From a checkpoint of a small mixture-of-experts model trained on Wikipedia: 14 layers.
Below are experts of layer 5 (counted from 0) of a mixture-of-experts language model. Rows are named router (the router's row for the expert), up (a neuron's input weights, with its number) and show model dimensions 0-127. Each number is 500 + 50 x the weight over its row's rms, rounded and kept within 0 to 999. Numbers have three digits each.
Before each expert's rows: a language model's description of what the expert responds to. This comes from a sample of Wikipedia text that the model never trained on.

# expert 39
It responds to: Table cells and fields
router:442552490463524480495563419478490519565473407573534430491484487464489514585481501487438523555523467475550495480559482543540492457485524565382447522450499546503477489508460558470551528530575449411497431464608558490532477489487621550558459515477583489494540526448551493519573444426505512520406440437533548546492508436436489486410559428490555505457393480593488397516502538571603394489538
up1:502413445526471551543605444580505436579488492461483506457480478431442542507574504525472461556387501581495441529568498622436474554518514536462519482440464517504505406559587508556483423484451440524536566528568587435549488537480392531551534485479434534445502465449473617353529448521470571506507485464482372454517461453497506492418481497467472440525524520494518542492542510503525554509546
up2:413527464479473573392602597527454475479475458428489539551508505462441460473497465463441508390492450486475527469398548594493455506562608539566503469572395506497500450467561475575515471566533428480473467493506481477560570512523493490516556510526498577433384580444458545478424493468418481472552559480397472458516507386536531474506541530570520583541532464494501536571554544494521529516541
up3:486519478454459527512516502493469552406568528543501625524548488498455461404578429624430512491510465467463484462432600552458562593496467412511630526505500553553453486568525474491562484552559459505520483491510554526424551489450481486444435489479572560435471588442530488475424473446545494423482471533462457410538443519426468558458443507440541546531491573478446562508469613466497525544473
up4:517475486511500476552473491523384478585509465498340480478486509474665446576618540551473511537469498529455432528476556424517495533495492465463548474496536407508448426469431548478459491639510439556517500579466529498483495456457573479498504461452464551546538507458441477488620497462415604547483538470453467541530463470479571495527464523459471516514511525489561472512454495537452403545397
up5:451467503514528424422524431561512546545494455467394566451452485549500454500566514495485421526528525488420548439544585441506512528477524559499469520420388488537540433533540562490540490550436556494437423478536527486493510451619561494437460486459506483554436511478393542428465458631476517514469461487421463434542525504624543572519492596473520521436463443587497537486534588449477524551514
up6:544447443447487522499546469470430564506534435494483588551572497562502431571589447515529410517520533476505548414471532538481518507558480540501454501583488438540515469535466417425511527573553511468502441413579485483570518450505421527415517535476508612522449519438538436481460448450606530545536527499453539469550420536566556500498530463448495489479477516570509590415507620401452448596519
up7:583477566463530506469471454492482508483453504484569511423515482513509529529539411454556499491449473450600509449456413489468410438612554477527487516498565483397473465613500544486500548431523491528548464442545564477503431581501381522484479461506463503438512503507463474489499468435545517610556438609466407492535506593414595494522490516614473456487532503556562551478547527491485419487600
up8:540483473567476443480596460548471533588533487488418474631503479474523492560527572511509542516414463488509512458440481536552616562588426445443550415497470540534411414540494500446528563502516434432461558465503450497499509613490387606456494571525542537563535532542469511427613468499469517480437466604394518478502447470541541535527468473539541429461482452498527527472496540467517495522490
up9:481512548449482554503547579515510479456450535393481377435475545519541429424465463444550537503607540581464496418461529578451533493467465473376591572512475523509454456552511462538492486531526474508614478523498439515422481578512532555505511517556520476457528463526552514563504454443504508617616457503456479476502392394465604571500577432441520471459522535496489468514522490443490490549510
up10:523495420499492530478478613530436555449507511550521582592525496517625464472418480494564541497573526493495571493462478579415448570471521421566468483523517506497493549451471505519475454496544473487539438510466495395442548480546539453441470619585501493442476523478526454478403506400477501545543442514438508433503414373509433509549526452482467564573436587607467476463492569513473516468468
up11:545550545442551449498462496554454539394500587530409458533538498582531553484521583515501434547628520596519447445419452420559494524500477483476481501585566475451525457470503503548449541456562641513587534576422477526491596475473491435547451547517496452570571461529452422508545460411474505604503475482506594457562541481493513462471417465483467470531523511409474481513495530469491492508451
up12:581487432553464481484533492625580453480443494512507493468501449535431490520382469542449475535503520479416531484595545513564436586487576470543563407476563554441486462531560482505427501482461478508434549498491520504616535532484417503436351500528471492553537436550456535469499537581454423512432469497479459567487455582454450471459500561538460535533448568548560404474523485556527540522564
up13:565482528459437523437503629454562528479466533447528520363486458553494508424449528416543523444488546549559502466550544572524490488455530527478506450434568587431475513525444472432488517519464609567511537498439537526504549484551548509440517571572487451487436471495468434514464521381524463526434467515577488569588477433600416483427494613478491451575522542521530403512455461526520530498480
up14:464463549617553526521536567493523489508437475537543469436487412503483418523471549454475592492505426512499491458500506621417419605544446509374489475526521492527528484525494474552439378459509425498533573520473604517447636519400515510520497497533484519519510477523414516489574511465455515488484576503527457549533539476453451505456610508524475505451548540621573534498515476522462452594516
up15:448483451414482411481479466482460532507535490601499581577531547548471410516606466495519496421449556590470516441469452540627563509533450473532519489449442486434417506546517484422536557541527554549456448443485500539581502497447473472420437483516503608562448528489577436468463524539599538505557514482469591557520430477551476518458514486427527547418559540547465590475505451485480499572436
up16:496453486569528441539454432458550501536459513481478511521572554535526466422636479508481466479615442507432563450544572455515496418456443425498497481501625423573498451521494533424448499442500428499603522545507489518529486422553421453512537506348490564559465529519517516590442447506526442480511532543533499551533507548486534548444519453591522478425454536580508509435594460500471435507517

# expert 19
It responds to: Digits after colons and dashes
router:450501533438487431502592463534490561504536454557559461492477452525554535487513496547552537440472490526570530584543454477511404527496466564512493523546433461475450547526584445444497545484573496466513454472487462462466494594457463590540388512534578534474437545603486423383485512439552501532545589491407541491472467559429495415525440523407428366542472490521468517527465516576467570478563
up1:517429630460518460542481470549484480460510449456466552519478440496506500557478575453523516542552495511494458466522553496431438436566504381439487445595463512500523474506386472458553458584520577468524536514460510511493447499476518489529490577450485580552505467521473346408448628453515529431408512577537485491487481478475408505512541512460587483543487561532516465530448607442545595477543
up2:428431413485510492514458425479535512467477453475549524429503472521549470447464500568509448501530514451482568489506463579560454497568511489525476477615552444510522508662493530533522449474535679520404514550415508475566519491450427515435564580507409582442538436469546518462443510447506537497450546568475429486503496527436566481509504455470476510576554497453483466567598543511453561500560
up3:508579508437534578465507515532553450451502474478498475493500527573469472521490427529460528502464428567527495418442604466425534531533528378574496483531468562455528517391475467525547453483450440528556478448468470511538580507476601522514537528464472527479474580620446434545501501634549483458620453503569449415454519488535589547557441483471476605462453525497435452492513514489413564509513
up4:441474499452514474486494485435519553562509499559450455483558512444554537502456486528383501531402503441467538420481478488579524523523468508536474504442504454550439527526470476441557475515459455537566479522461473567512406447471549556497525565394510560487598535389475478498601568458473482459548575388561418499547560518482487466561558508517447443387443523386507435547537424590468440508487
up5:542485441412541538526520515501487464486432438469444460569371514464493522583521567458518554548498496412516448458533453457547544500553509552449516486471496587603461505630537496467542547687492533447482483459573392518488523531525542503463443586507544468541552512467484465476484502427512516402536585404478537528567564402474516542497513438494539385491484469473528488539463466529517511512511
up6:603476548544500502490407484523555537433422538468520575471459432592599521388445506545530451491541486507494420498490455441449530471597448437526483478592571465511495447551507483509432504493538543563434514470502471484500489522442453537471523579370450614482495437469575509520412478526568533503495592520423528476489441526495534540565434428527425499445463508437575561508579483493442491435473
up7:427462568417522469636434448538541464488469567480482490486511505467552511463451516451581483504464536559498450501555491442567543515438433474552514434549570420513496433535492592506463513578483513509595531475434554509503476425537463452577458479433505546525543495550440487532542424623525503498453545530626535534521508533424543458377467567529594461591526565525513421554514465539519539503484
up8:537455468448542492396451552426505460501543577507481559501484420509459494551391460524481468488506533509507593474508461548581523452461491349526600510461436463573557481566474478528437427469475523511558471533529466479495442509577485502432561458461471500486541489545507522502530508557565593562533544485407401489562522479518489584544516580424384581553460523530461515397485467475403522540464
up9:384508574521508574488550405468507491419515404485500501465551451478516473438480487503462460555607493458473530448452529552495470522511551458444407486518541491493497493506462534560510443429547520493413586555448499545536521475486458490495488517579528532450530532414542427491566442428544515531350491431572437402558427557543508504494531398403533508466498480491480532529522516490507667538495
up10:623484478430555523456536542522482458413568547454514564435434510514452541474439521499411523476493492464476478508555485521473475527621488448537566427474528535556537425585434518418430429478452545427557508434503456555472469524482448530484536516515468588452423451616484520531405548491527524472513582587419474477537471435499566503581441548574419555472464498463510580540496521454455514558554
up11:503503454441587526470550537504590508530583459629499502484561479505550499442535509510438404517479515408524463442448455475550598541536432390531584513469521471558474522501537542510443439532402401511522475463392547543497473587433482485471489506504610487479549545442536522468545456380488574535488460484471455469575501504450411511523487466421545420477505502575606462486507515518477514453551
up12:468440514532528480484520427449570525458451633544485557473433470505656561528519510516460500518467535435516462442523477541548521461500487433505488475566482407566487453554454402568554516473510545458509482477507438573483478395411504492499544480562490425465538405486491491511581502414493555449533432595432450550500546512469521551499559586437499588570538522515519541407420568502533532547557
up13:419480464455511584515491509463493461458497481417475641459518511400538477457483535521545400516497484606526486514526522547442551502490488424509597486530503506474532507517457529628485497564526417435464520463499488469505553444451480471572608472566491536405425516450530448503535490543543636578567482452499434514516518476417497515412476569443571451466487610550489526498533515474494605543521
up14:406526523620439559477554570540523448540447522431432389508562481547558485525524522504465534534511487453445511432522549474477547549488468434521468426502457565588605516507514485447583505435500390485504579494512550448539544461444553533497518539433481549423427546491510455539473560545462477463433521572450410581522504572493524575544530482439442533481435513564488469477589565558403545482464
up15:511421511450613490503482432632533476532460427476515482473474418479467456467525519496478566516546523530422558515429531515556517407583484512429461486536520502499454467600456510497511472410506472465442534591538484532527515553531523506500511600421540662489376433461550512481516433451541532477467450535436562507463516543495456497490464470463491412521406510488557556557456586479394459498465
up16:488523472517502561531573402565453495520469393494488480468584517488500466569613509533424448428540521472546555420455498543502517516569537459491481453614521525550441492552424561573554509380525462493473531487452513529456499461517514507509483557533525596462445483431573402479489460523535546535325499440515482489582433558521520523536497448501559459445449475425541413523488524482490529599457

# expert 52
It responds to: Digits and line-initial capitals
router:410527543570406496415540472405445500404566557590582584554471499465552472493567439538470485504558427553557506510469476497439489561428505542510543568432565529460499521477464457557454496522518499536456423460481535470475480530537551486485525406570524494545597427555478521424553498489588411522510407422509589548472417552469431560565504546536481559472418444543566513463515505517491466493490
up0:421480421523496605462524521540494542516494433476430373507457487419510517548547546428565464479549441513549502412495536483540565529517421458492487452436523570556496487591384561490486528564416573577500492462454558514598482545419483433519540466554519563430517471494507538501572487431447491529467418471558521434523485415475507481556521523508563520403455525563589514442585520419481530487485
up1:445485534472531577497542507520472561508371652436433439434467486470432503520420582547553498450424470516537452563460476531514516545543519509490551401499533568518448511551504504487616508522521538468512572462455519558409522469459483514506500519487438552501404501511454477567497552397529517489420441497489530481497516395342517489515551467476475482463532562511466481593536443482531477568599
up2:521479528602528524514505536502523468498544479467486471526530548569559529473371554436484450480569454626546483398497487449483487498484494459539561439444470528479529424496371496526437534534581416494447474419509425474590612497589582434552430527491475564495499447459445554465546541501443436477529546513597487517495475452601522518504581524576480442445425486572492528426522510492529526522479
up3:494546541478520378545503423481587499556493459571525562520509497466478564436430523563527480490438572479564526455507456502569438438527459477505483453557541639480539536578456563495463477436513557434517534527522547546475450576414483441478577469448475567470490454511510424491534492505489550536444488588489450546575490428464503530496520467449614534482509484555469353565581464534600422484494
up4:508488455480480416476465461485518509492556639453490462533557505603542514508485467456622563599419502496465456500569463551499440526454500429453512481528432524544492479538511410476448518529577420525558490425487541484544440477437478455531358607448512476478511563590452481536464425419476547523432533614514514518433520548435507459509490524436423523519534551457420437466508550515508517567518
up5:529561495438443489578512489533487508536494617487429475479574426472513545497526550469441557569441491444551486431486493474460567484519504458500526582422572548501539448530468485495605445666497386405519559495496455473505413450458548515467450514482504410457543526569442457499471447439535491511503454595593475562457446415461509511429510555511531544539489491565461474480499561576503394492513
up6:497515392486493535499530536570486558466445611491414483435487400486478555480433463506565557439512541517516471473489431470438544501519510475471472505481537438510551560467415485674483467468482522484509491434452411460471530423433461520484462537526516609475503492492462549526584426407535471586496505598562514477483550430512477520516564532607462531518560529474480540440390463583490425544492
up7:485447538515533579455439542550501524453502630488526396448517498440537516486562566535558451505542458542482455555515388532511494553557452494544572423476608416537414550543481543581523388489446589535501507470450462473489480436416498579529510477484470509563463546488477510515465491415510466504444456508557536466489481465454490458417489562495493417435560447492474400502566457530560482622570
up8:431465513456475550429531568508379562465477505508451562408512542505546519536505442531476597534471367479461454443538553541599494503546417493582500458597497513517599449488434517499482492460596464437518559492534480524513626472481487542567552520523425448471518534457449408467413490577453545517551548451458462533509468544435468586574535513494534466499512492560390533532498515437472551511528
up9:524561370532571585444510555548495568509533513527504467454471502575523488456527447508463419425524612499454529406458520586572463452533500460512418546440518505470474482504476495515558529545521532449555519466542470483424478548555558474481596535605484489420494494487459482475523482481458549499556462456422481458504522480518556603624603427442572559530469517440461472368505536480487490540422
up10:499493500557496573581493552534415501499523513482536470483449435506517481519410473409523462497474465584526533499476496497457543481545480421525593403493360478540509569536447517432530503595511573549428475504463561410494554538444560401430465481446573505421534466482517556509555560451522514539565509559572494502524474483472483455531495537557458429512426458599573558422540582581592529545524
up11:521509485624479587511584519529569518486371514497423473419504491498501546516477463593488523579483478472510489527512506529503583547490485472411386495561462545522599522538480497504509512494374552570495529559564464538549563503485471493554558636538381442518435538546444434482467564474547504545473550485520428478482519540466478527526389477589456501414522545485545489532569475453538503429512
up12:514412426527573549443459499509429450529416438502474455514496501584503420485427516421468516448572565499487463454439549467464514480549470503518437442435584396548495496563512520473441521459548437505478570541475508589515539534481518529534502501488425485545591525504573539418554502447607455455554474368470539484488542533501479460557496427505491472357571497528535509500453446452425591569536
up13:489521508530521550520433443555600489595472414532537494500451509502507540510448467606481549528470501460477541464481483482629538522507461385572432410524520440460454542580545488522407511493497451585434516519549563482581452516545480582535430488403477483495529476542473470509445535442489473438417543621460408424539547505515446486491463551430540520518547416495536523553431515538526502605549
up14:468397534558501584510513454538522506507439501553438463538480478562504467522527444488564427584555474525557534516510493503426517524522469450486485506531563559436569472473355504507441462561516549417519507503517527563476591486479502428529531479480496481539441550571545473503596456390502433479515457411512499482489497584414429508568526411527471466488459461614653412467518476454511497578564
up15:548486474536488532516548498532483398429413513525579479501515533467487447579395419379457589490537525433467505464533483471516529456531471458614445408522532502483577472537488498409489522497506481454521603572481475561464628504562472492454601571598489498528547529489492539543514560542538484490556521409441443579485469541485505535526492366457470556426519481490474466457431427500495527528545

# expert 42
It responds to: Word continuations, prepositions
router:542428487532490500578488491537537470443502609476478566497576526437471416497607506428587460469573486509458470501524483525568545460414516566537521502463497483489518467526495566503399540494517500518590623535587509433494521466458431401530507483553483440526452415466538492522529454589423494552564512573512412420504468499493526562480497476530570527518414554525512447418461486406604419468464
up1:453471442407472509449585474526476517387494576477471575486528485491542502491461537501425460522468552492562517448449440549493471470528524610417445529462468569639549551450446486537528492507529530463563462465538522438498510538467441590404449563548493480453520520476552539387568510531447526534479515470447500534547502615458423518487490600573522415499484516571547500454442620518428478536536
up2:482454488497620505423579457490490522592591490542475596450562514496543485553561507431546430515517508472533503512526435594459480568608483522453419496473554522523417535578474448549537620532471492464482498533487493512531480519477496578476632479480480489530562519565506531466437484429571579533510515486466488470559400428535403425567571439462518439481473500445462441482565484409547531495479
up3:509510624435580465417472635536514492491527501459398591469501440509477530461476502563477525495552455468423411475425405496430467540566478562562450463472478582552443569491520497513436508459550545516522516548437539517553459567458456557446515529470459510422485484584582585445497459538475542498525480478409559460456401476456474486502475516481499435542534606452548533614535546504486541481482
up4:472544484479559543456525503570431458531502481522436531536520466549536528509524537515569524480512526452450539415564464442504500368521496490489414463487412553586550512573537473462555582497573504487475564426539597471479476587478491510436477565520496593448471556460545571551491444522504556509564425505385458472563443608419509445528505509361424520503502506423407535521566535535466506534479
up5:495393441557518506446552442580566509581555510530550547539539469537557552435465475472473535446535485483443489458488459523454449513516522477563373451409481338592484514496499512561466513481456436506533474502453521461518526532540471536564510414470497621423599437460591473494442497434576531498498485497556554430524565497449477498564508527473558465524507583553577422461489418486553499494553
up6:362562502542458458468548491537485551510545544348476554483512447451587412534513463479492518483488515482533573486558513619493505426560508473502483465466472521463405520536503533475555598464473468478418393464577497486434580472491520537522451474485502417492567518498450544542524606511544607527548500526570584491479451524495502496443544595485462393521538424506419483559546538475550516458517
up7:468571357506519506488616522570425530568534500519519504501483516561555545402457433548551548464463544428460543426411494523510500447503470535507521496534466491607512476562497509509587497553423357396519532501446445505578462488490456586495509473471423548472486507560517479470506464551544521484488493597464466518495503514470409477610480497554501470448402466413491542557582591524539517488498
up8:507416449445549484499505547555452533619521489467563547555537546475449488502555513475383509425472490529525454492552481511447444425444540508433533445388503573505599560516480467489631422520560438482446481480489582543492528487506532531543354472584466519510594466438449509504512535494443610460474466538495546454491501498450451487426598541522507517518443469582450574513467505506498523590531
up9:501447515618517521427429466491510456475523477492474498523511443543556520498559426484379442523453566475512385513527542486503420455508537468469605427468530480536511472580440509417451477466533470553474465423503516472428508494511500469585448506504641507551508577447485451398489573424406503502524428465515506499538557506399616537517527551434572506521547512500536603416502550488497482551516
up10:538503579465521540443493582468528514521420420458496539480473476525552552510520459460516400488497495450559395524516479511473571520538403611459453550513591426494540478451478504521528547477572483552487490489479585453508535530635517506539525460507522527455595537529541484392490467444499537414471443532403461490394511509473523479584456441492591570479590535453390514547503436508485574433521
up11:468486429474557522428502538458451482432613478554493536501598453443528476476466456616471634464526534511425439496508488444449451583509498532480508541396462524493510580461507386645481559480408428541533505424539533499536516490503492464553499472513513489469526516474438481527511563511504479578527511512508544549444544511479365413415551549466509451503529551413524425493515424543454459517465
up12:494412581508560498525538533569521491596426468541507393443504508415546476488472543466569497370385529479474424474483536534502411496490471559440530479450527528455468522542515542544501389516493416500540500572497586546525558551479538498573457506434508404518541512543506515473608490515504523500539405476505520561510602568414471506414541530619534515443501479573544425463535492554501505514473
up13:481418552540490541419412546523489550579585493472517478534595419413521535496442504543500518512451416609545403512471481471507496547477540577559477411500529543541506463526499507452528577611542455463428538418537533505451463497466355502475391570423465511459567485507507482502504476478434558498571500547444541456520555484419536510389562562524520485474531512570526562499528591495487524483489
up14:441489464492501544518566479608522557497466535536519392475495433512553512475433451506528597471447457489444504425457518579499507468508493543461399451534532584528485547463458475437536527530506448507428533591499491540549653469481425541524353510414523585460483488527530404505517531545501445451489495520523515606444613524550478465471432506503551554465501474477521502523442616534492436468565
up15:425477495445542500465588532560491481570554477472497524493488432523655466444521553486571405482456505443536424460502460537476470491566608577532402481571472503522452489606511472431575551533488492525603542447547507524453595429521459483484523586522449468540482564506418541548488465496431544461540459507428542485471491500493417433525454571571435475521541550421429521553537557552467447524486
up16:516528478587457499480517510573495531574492469537517507491528444478543533582481485430535481528551583415460393503572528593520425473484533518432427388493451457469491541466428408486539566466498497455482519537475515494495618544547492545515435527530422400524528545482474557466399491451511547459390579552563501491470441579588438492554511426448491530501398524498518545510511547542425590489558

# expert 13
It responds to: Capital letters in abbreviations
router:419470507601456536436545557443460473461531536528521551600471457456609500449491473503425457520532536521509517548409483478505517513428561514504507544581553458484526486410451586483519512572606491475569420484461567560397494503557569466508549525515517427535584419532443555399592543458487512500550440423455439536531396557487512485542528552515470509519511386515446550503452520555516483486439
up0:503446535528528605566468549497458481406417489318468527542552383486502570447484525464548563481577512460460420470521462499569534444521490513510569500560479496486463415507462488462485455531555543486579519395546486489521540456498508447511482483508526538500534470531443486465417475417396545545465526496595515473520474448569533513499588532427615428458433570496500496460497570423442474541485
up1:450408556519455490517386485515472552458420521530489516536478496385512596467474464470469430465643526594457454483529493521471429435585464580473496499461559512493533561481472496583445422533549494491527468441501541549530533504438535652466487392443577579501566503490500459456559454465535500505526536506527567478473513468539430512428566521398513498403471537514561516508524533571443466519528
up2:457496488498493529529518537517513516422371532549409616532593485494460442536382507532415519476579426522554544467473480544591471419514454548517443469545525594529475435483550488582572540393521514546439490495548450513484521478471478544481585515556468527436569423410427517526476394464419578454497460557510486490496518471567486525504537472415577444465468480480554511530442526465498520565555
up3:564577485480468526442486525535573538545486485507498371476522389447539521489452506454486400427491462574482559481511521446515558396526425525584512558531524491513583534472473439446469475487500483441504452502510500448518551548505489541456453543472499466418561494463503496515494485607496468484555577489494464565445668495589544590515520426385531586503502570503470571475561428448464510467573
up4:461491514446480483529484498541549467486492499562468349408525466480475517540528541473507460452520587626493520498577624452469544567518425522506465477443554489599507516526392575451529485522441494495414566558457452525440419577455526587492481441574564552448460576472487414525516468498566555486565508547468469520539426441499539431495487490530463571555517473522566518472423466486566411541499
up5:489453464491569607475488474482545496483474397474446465491564499538533406527495585545541452485453482524549522510473545496460467484559397548413478471478508532577461473554490555560552562493539498537610483496513459506524419547459480445479536534589410490436459424497529533550510476414495566432584513568440483434526464512571537313561513432454575516470521461428500538439468465446495489497569
up6:533592498479492545460579485549573456491538455365508505603506559490394590453500549502528440446605450407496442461548490521455558502477498577493526470459448553513506519544489421466526535523428443519537541392510492545540538489525424452462546523621495534518488481420504515447391490459515573543475507553491520416544463394572493487506573508511483455473491478517493449563461430407497571530552
up7:531491579443505462515594463530442466548485514565432479491488525448473521632424545468498605595508477466597544508471392510487436515541505431550497441476512391498595403519482444552524442462433493476456493589503457464516579467556544488444545523452493500536480513497495497491493492492503439611504412476449547545534545415453529525521488517404447494453481440563597575528450474522606490488554
up8:655485439521503555562530447532472412589492449536460462506492546512547481537445429450524524553444482503458552446594460566531487571552556377481381536536400519489540415572458502528535549564450566413521543516562462477487556498581525451555480520508486480469447497541544440504581492484527467541508557570555440489455427447520490557450578473536535513500504437486500503442527454434483446427427
up9:495506436445530541467514514516446496416533472473600476485504440426507629430398523429483518361509588496532520427496526579499441415543454481510466466499482499495554474507516516492473438452469497440500472652534519531481559638484502461404558454451556536434523562431480448506545575530472511463472570503552451441481559470512577500447485456538550584449484515549551453500488496497549445469572
up10:501543594516481546588577452588460519632528534543557475527539506421407588514520558440451502453538466537436539498543448504510504501537555480493497493457471518639617557496469407474501475513411482458577551463415514493522547521449442495576433541485503527464542457449456483522417406522447526502398492559510425509540475432438460501466511515490502436556433532519447480566592472515512568539509
up11:527505499496494467428536522500563468502525505445371513546514547496396566533540574519472483569623450471472563452497555622576527432493464529485520443473490576517558425505595560537495485481421554485505426486507439538529481426426507466491480491546482587452512423503489554466446384469421509487528577499525443440490449522576464547527632506510546549456457561449507534482550536412431460467510
up12:528552400482529470513461550485594484479539490407561480541589449446419511424458498490499553561505493598490515601479532655427509534514506495493559456520443473538561497512475454394439467553551606443414526508440430434569524476448477435577524545511429522464539484494469459474435463441549463544518488483544424469487494507481528477455553494521517545503508520387467544556474450521561553457617
up13:535592505506429513482419414529459573637463526405445460513486509519469501403532627543551480500617503458389485474475491504549506536537476434510442507472517607519445562503481545528500507475484515502507504463570505449515482467466487589558515551423588519504462550446519502400470428456462541496459403479476509499455509454586474526454546476443591487428433490463517486429512558452519540613474
up14:490536419477532506548487497517569486559443512551438383343564583484468450546590517604543501480434578454527540476520468493518442476549495417500430524446457404556392491525477586506541553507470545519476505606579512494473479476490555532475521511490548488483380562442529475511545458465515541576446533521496491475500555506416583458567461457446446460429542456449444555462530550492509516571500
up15:492548452482520493514531530500511455533440401559463406471528429540518506491485485463611625478468566402550372485500456501524476504518524561493462486467428624527579445504438482460554528468534466434468530543474474592531547505483508412546508556543594540439496483522422467468468487474517513590514464479450481528463496498469528601474623488437520599466529484456541464558514502518441638499551

# expert 18
It responds to: Codes, digits, table bars
router:537519524571466561476413484522532535464451371504508481441499504473454565441468423552442524553559421470455515541489578434540519464389491570423497549491533459477484579450593403538374397570458537563529444450466556516513546583593558549471476481510512465556555453568491492506487520513574468473436511604480503512468489529611574481517446502472545536548458506518502481477499442505488483427431
up0:586414426487631505507495453470580460560461528584505552428489492595512452486420448465465472389467437525576497424467529516533519469450528416507534466456518487481541411552417505611516498425531497491508474480597549491524480485502375477472542482461579500424486493424567427583544439441568488474501524556450492533507565508514509523475470492492504554537479482538631470394533525521512459509475
up1:429498442513433641606523466534465515408546523487481512549555518414507571546447491592513463440497521462495560485515404544516467446522519469488459469541413477616429535463492518472517460491593387425515525513492457557563537515468500581436541530498529438460445525511451559549486594493411500515519533519595544465465386456497518534512492512492488480442403462431437516497487487555425412478461
up2:538410495471576491444556621517513440546534474504442423467466529538414466461426506443546503446481452483439445536445490496475546593506527504437585514567495497533464499498442506359536562593458454525495550480522525557415562497526414410489520497500425464482511443437492502434488581476569553522504442485456489519508528482518526511559548447516655564428532546487487553450551509476584578520574
up3:465484477449665497505615498435526484595447426441463410561437519494498495545579497563455458508563459543473556473422461502530476571571474586475464493464594492571444456545524435435549552613510535492465420467518553517562498568524495468434532457424502530491580392481553513487523498440465605509469521475501485501549536495473493460543495525525486421494464465462479442591580453479524446541474
up4:499409524592513556484540465503494502499545478556459351462409522551515542580472492478492480460368454513484509444527441445441435540561607569508423463472548453557473532525484514494508532571472591521507501551453491608455587480528480537486450577550481547485503477459456466558471517373544603524515388538565523534511464446477573451515520502448418438497498494408494515538552496503467570524495
up5:578444582525662572516455524485429455582500428486456481548521571499552448534538570498536398446528536528564548514469519446528512516592533621510468561458437492612473484537558518516469499442537454390573526530470419504425513539457506526459513432482447468518437429518480541570513529414493515413543465526531555475489518425497480516490504403523506496520420484486421454516450451463524412488478
up6:473571503486576603524437501514498473537629569469536538463429508510483488439527491478471369522623429530471512523510518511475406332499503528430586495489468475536565532502477522604487528499560557481532522526530551523526558500473464495589486529446469458441407510465441458476497427464557522544518506534429524432508402510540493480413533409570524512498582458491482557549435534488446439538469
up7:489517448398509570478583522530452487510556438531476515526463501503569530603515478471419425491520429496485573448455444545491483447551376555485446490422501470639536560490484478478583544517540410495503436492471530507521606538551603542469447503401524519476592552459525474508533488396621556443530520501537483534456595524524474488515488549487602504455460513461447500496576520508561452465476
up8:530468485557503567479568581547487456500463495561496355541476445437522505552564495486555532486469467532535519338393539541520517574529509448488464488561501498602564482454469449462588508428556518407494552478401494587442586521529441522477515532471561516446518584471563522536577442477400447484433503503479413419548604483505449529479509436433471490528467501472509533497556482528544482503517
up9:482442483418563591462520532472458462423528453458534520489611498477460480467619516412453526462573498561564592439445519514461455504565475534479533585552516428381494472558521553561483465414519491450475478515449480466435512539504549433498524553612473555453506408443517539506448497496414526531546566509512418520455357470480539550537477510483569545443558446517492525480571421499498552505458
up10:510598567455582518580562546411536382519466454531440362408465467452480450599498506477490566551432436451539517470473517450483544523470535565435450472452570610548484503450489467507551524589384508419515471474500529553488451495551471409505445510545485486449452545454527492524502371576472579497508485477495476541516598460452478508488554445457555491532520516530531507530463503524532503591521
up11:581426487473517535599482520481441537489519479427468509427629603502511536474619508555492467465598470424495505515451557543420497500491520467465526515438466398441477557525479511518471516490528470456538568540516483411450532480402517407539482531552537520515470492530576445561476441434461560543510555524582498481400468397433507578514487588524547455486542598507475492539542391476546532510458
up12:542526543576517526452354540489522555527502528575490438503465456530464476516510449471458459440530499604507441440464517481474524558412440432621610505425408551474402520543473471515485550439521484489560514491519550468458516417438510487467455434491535509476546475576486585598468541419543430463574466500527563499557516463509549405518514575482553450433472542485459407495593512477466511563529
up13:459510529478501481546464554421499481404515498466469384508486523483445512542581376447610497521547546548475562483498516533366546539492528526460488545466525481578507544511487567404487534364440518599588494533546439524543451478485577524412587435413553537478566500523513504533523429453489523584549488452513417518504551432475545441512451449463497499466506617491509459449524456546484508535514
up14:583489474471503456443458458443429481533601479523559453497484468538548559491518435462501427516496437476591477450448556470535573538471438561603531473482505491547537485463452495476436568590536514501549426539513537464434527471489461432518515470429412489473658555537543568528538499398480544495466502445557503534543597531469565511484404464546495507466512566443505360509549527456392539524538
up15:436490603464486537532512496579564576492446535499482533482510381452464481526488589528557592494430435499521565429489514516478413519533489499522554483562519576548364510521446492486496509420465517455425465559545331505566514480430474557471466524415562607404428508500507536527542474536531506566532516565529536471548519509502530493548524563523560506507423410465503557494499464566543456551556